Experts of a small language model: 9 layers, a variant of SOAP for the experts.
Below are experts of layer 6 (counted from 0) of a mixture-of-experts language model. Rows are named router (the router's row for the expert), up (a neuron's input weights, with its number), down (a neuron's output weights, with its number) and show model dimensions 0-95. Each number is 500 + 50 x the weight over its row's rms, rounded and kept within 0 to 999. Numbers have three digits each.
Before each expert's rows: a language model's description of what the expert responds to; "gets" lists some tokens that make up at least twice as much of what it gets as of all text. This comes from a sample of Wikipedia text that the model never trained on. Tokens count by the router's weight.

# expert 16
What it handles: List dashes and labels in infoboxes and film credits (Born:, Starring, Written by:), plus commas and verbs like starred, awarded.
gets: ",", ":", "=", "-", ";", "ed"
router:509517547471407527439470519375474474506534545524530554501482370548470499576487481563528507573516514441581490593530483490474466573454565527487472530515551496594565535514511528508463584493531470522530499509497517478435469423504482551493598481542499480495439530584497486519691545547399558379
up0:472402471500499499464449508517547495498574573458503515494417478482499514519468418537469489538558447438532441499493439532411562582380438468532428523492574483448523393453631522467499533464492557530495460541404555558500418452524494513521531583587423480593486440478517530561547514504492551561
down0:497499483471544528528505544491457471490513547508471554525416523498504419513551540442480510521515522477444517483469481519487494538481420491502484565477462424367518589401491591511417503567515516522540555439547384496558504463541505392524613414453545521564416531375543418549505537517600524515
up1:476532444502466447533638398519457483455445543515509417451567509527549534591505532543550547570484537436490571547398541584497519578489497478462489550517439463437466539467533465518561518465452476521499478523610493492521551489543489491496535527513421573483585444553549522440604588398408455457
down1:447660526509501546490539355490503547483585411499466470454510545455470438523581434549473472406527550536537515474393514449476507505485491519479449381446551464565514538552420491520463450579515561508503499507442440472517494459498479459408456483461537518575444462549482442536403506576531431557
up2:471523526435576530542466512527562513473479439551407472548500443437558482524496453423550472454603539560511469496531411502496457451455533500401595393437499501484535564524489559472487411593510444560483577454485458473474428507519512457542455422537538492536527467506511476532498346460482461551
down2:486515538565530444464598424507460553491506569457539402491566478574453544464521552524522541608422467458526521467443575423550578506540467445574462598483535455502396452475494438461498533501463527397470463560507615486570479446495526491503550594421415520493492524516508484485552556564406511446
up3:472575416515509528447520433441536507535543420524488464418541464456486526525476507557456490505431447426498504448529653461494485485545554467512510523634506570445537530562499395429538472507512488579475457459480624587499488560531505479522531634532413535455481544515420428601441498534404492512
down3:481539492438599553404549470462496400524388577514420526484581508517506511481477528467548426404517508539468529429514431500445525493498469556484597404502484521560563511374444521534493455548659513548569517491532548504643567552536591527467511505426446552379504448474615507476474449572511508521
up4:530586461474478513513479446591566547395523475571557562494517580521490534528592376391478454473519441576581582522513581485534505545549538532430449486488435424537468486534480431496518491486560512575491444551419541547541483550497619536499544445420511478438467562435487522480560532516535472509
down4:476444462549519495497510461563531586487423466511469425604453527437510495494452498495549441541481532499540544515469501539513441598441564441530499399476521536456490592495585375596507423413463467509510475495445458540513460539579558452498540444546504480522336479466457501514525509566488455574
up5:548424395505515440495423518515414431489572504601389485540505533527479484497443418456558553466478461472487507464533499599571553581498489467524458515475476545451469511499526398441504437496432524491593511510407448529485445497521448484552581448530487472442576519503520493519639417495518488472
down5:488512559457458448468516520533555555489490493449568554461489512398443482481567589510484555583481372565540427505461452470576395479501511550534475506525534449467544439535536486522473539388483523409521537524476445403459475455494526513455503459577542522544425498531504479533456604477451534505
up6:462479510559547629488562448482451399510564526532519540513522418482524483543558405544512529507462424502488561506568455473466452480417499559532495558472387610564554523481458507541516549535468546547490531433505381476532499424518534558504495464440462476489475549493573441446492489529432613490
down6:541478476422550479475410529495568421540530466511479547501612589575501552496466484469465584514503505442479393447469518485515413421499462446539443502509469451543530530441509487464510486435484503514472553512522513504485478462447490566431512496544541474526379502549410606468454509521444452506
up7:419381571472504436501493412494499452566475431575516510472422503545529435538458462496468529536549530513576515468439572470449507531582510480511536537551470518451505430486507526424476482515495525458432468573522482495369507464565524497461389514463487466471460505460470502589614504471491466568
down7:527532502539493544478483546469513483537521568453548531434475431481468504578640473557418579498561434456540524471530493428502545550492545414490483449464537539507533437456529466524536505506555477553597458543476536521404492516475457462472473516501487390463514395590465531523475507487448555443
up8:589484519537539445404592488495535547575512534473514529510490426431429546563502524444556475473474497490596559497519411533557599569496446583484537506386400480488483395447451391557432458471456488449534491440498594468481613370519442440494479506502511451473507494431580548467479595452583447479
down8:491466504481492440431534486427597474483492468550499543471516469564474463594488435508512466473522471474532552461466486560460580488430535498472466461423575525493518502537522492568547513504528512515497558489431450495529545594596515473353439561498485413554440481479452482556531464585468543627
up9:488431469431536440402508541489535462470551510580544594422469562523494498566409546458480469480506458402382458453435512569585636570570486522545508543537469478551481445464527502533504496565424505374565533556522463528547531442509556493504498505503440506510533437520561503542457520471503508564
down9:527664462561518456519467544491533494506597393553513531491477530465513491509416415534433521505427440519532488409426564463523469461482501520429400569456485516409468510494508533471539449478431583521614477455378501500486399436420423546532423466512508488471435538435502557514487482526442475473
up10:506478551437408473480541466531510419519405548536598486494506507525531481508496499558463606464442540366556486489549483461566489558568523440554545526571441504529422492480587481443588478552450452484428506453487548539534477443482506430456507538484447476555469515481544454520465461481523404499
down10:436471571445542471483459517552505476507444538485567456545528428463481434452478481520447471568471579515526383447478545524462540493547479598531486522533483547474449493392439461537459537403498478458501493430423496523506490441480510477415532562452493348453367510511487554428525512593602506520
up11:380608511571383502492476519627495449482406495472514475517522500427559460551464484512524541660483487475515469587552674439448451439468449478500581453524522512444520559466560510412424585490476408567495501510507459549516474500500535466495450530427473459452413562588491512528456479498503439573
down11:372525565458442498486525511424471521449494476459436572590552469460485519558491458454506492587354536507405594464528404470523413514494474531487420515556433472524442488562503480544425493440491546466567520439513525520471458480429555488431581586513517595483480507496508464500456440498423458500
up12:615568462497505592464469447479543510490500560536411567532487521466544504503517485523516496475438505443582459447509509581522431606542522538506471572553544579444426492557535486516467525522569565473574492427547491568550418483554423472388431532496459454438464545412522523507519553458439458473
down12:481455510536537612470488464469425507577469540500527536578493437531631577481519448454444541400551485450534516458523470501487454474485512536445485532464487547544423523531513521496435522526558515472496411508613576457484504526506454553445542503629481538518429540622492579515517473629537491422
up13:558450421544393595478525497485456546482528496542428440448553459477440567426474396439554551439560567515495498530515528552476557557564432486477516585549533503558515488454562535527516510488441438604449513472414576512560525456509467472574573514588491515498472535469528409581549530489502524476
down13:394550594495455441470485437418538488487574487386507577462438443501574457518501478574512481603413501388455458495445435471507493513469436444538516563497480547500531463450472623466599421456526517509420547473450503495518519599523540461408559489464495499529532440508493407503552430515497596514
up14:491377454520452469421540516486467576495535532459489517489441515457404545531441470482495563554609508508476472527515525490484406508433540487484479523534557554519580509401351484601573451517442401506487378452490468449521554509411552499447490565474482498474519561420431484492492505509476445403
down14:445426514549509494522452450609491462499527523513558519450454440515494455517472517426442382502523451476448500507561570537444463518510470553491564500490492467517483541511494573608419466538549430449525487522448579509526481648484452406441464563511520445441496524556527498510512492470468492405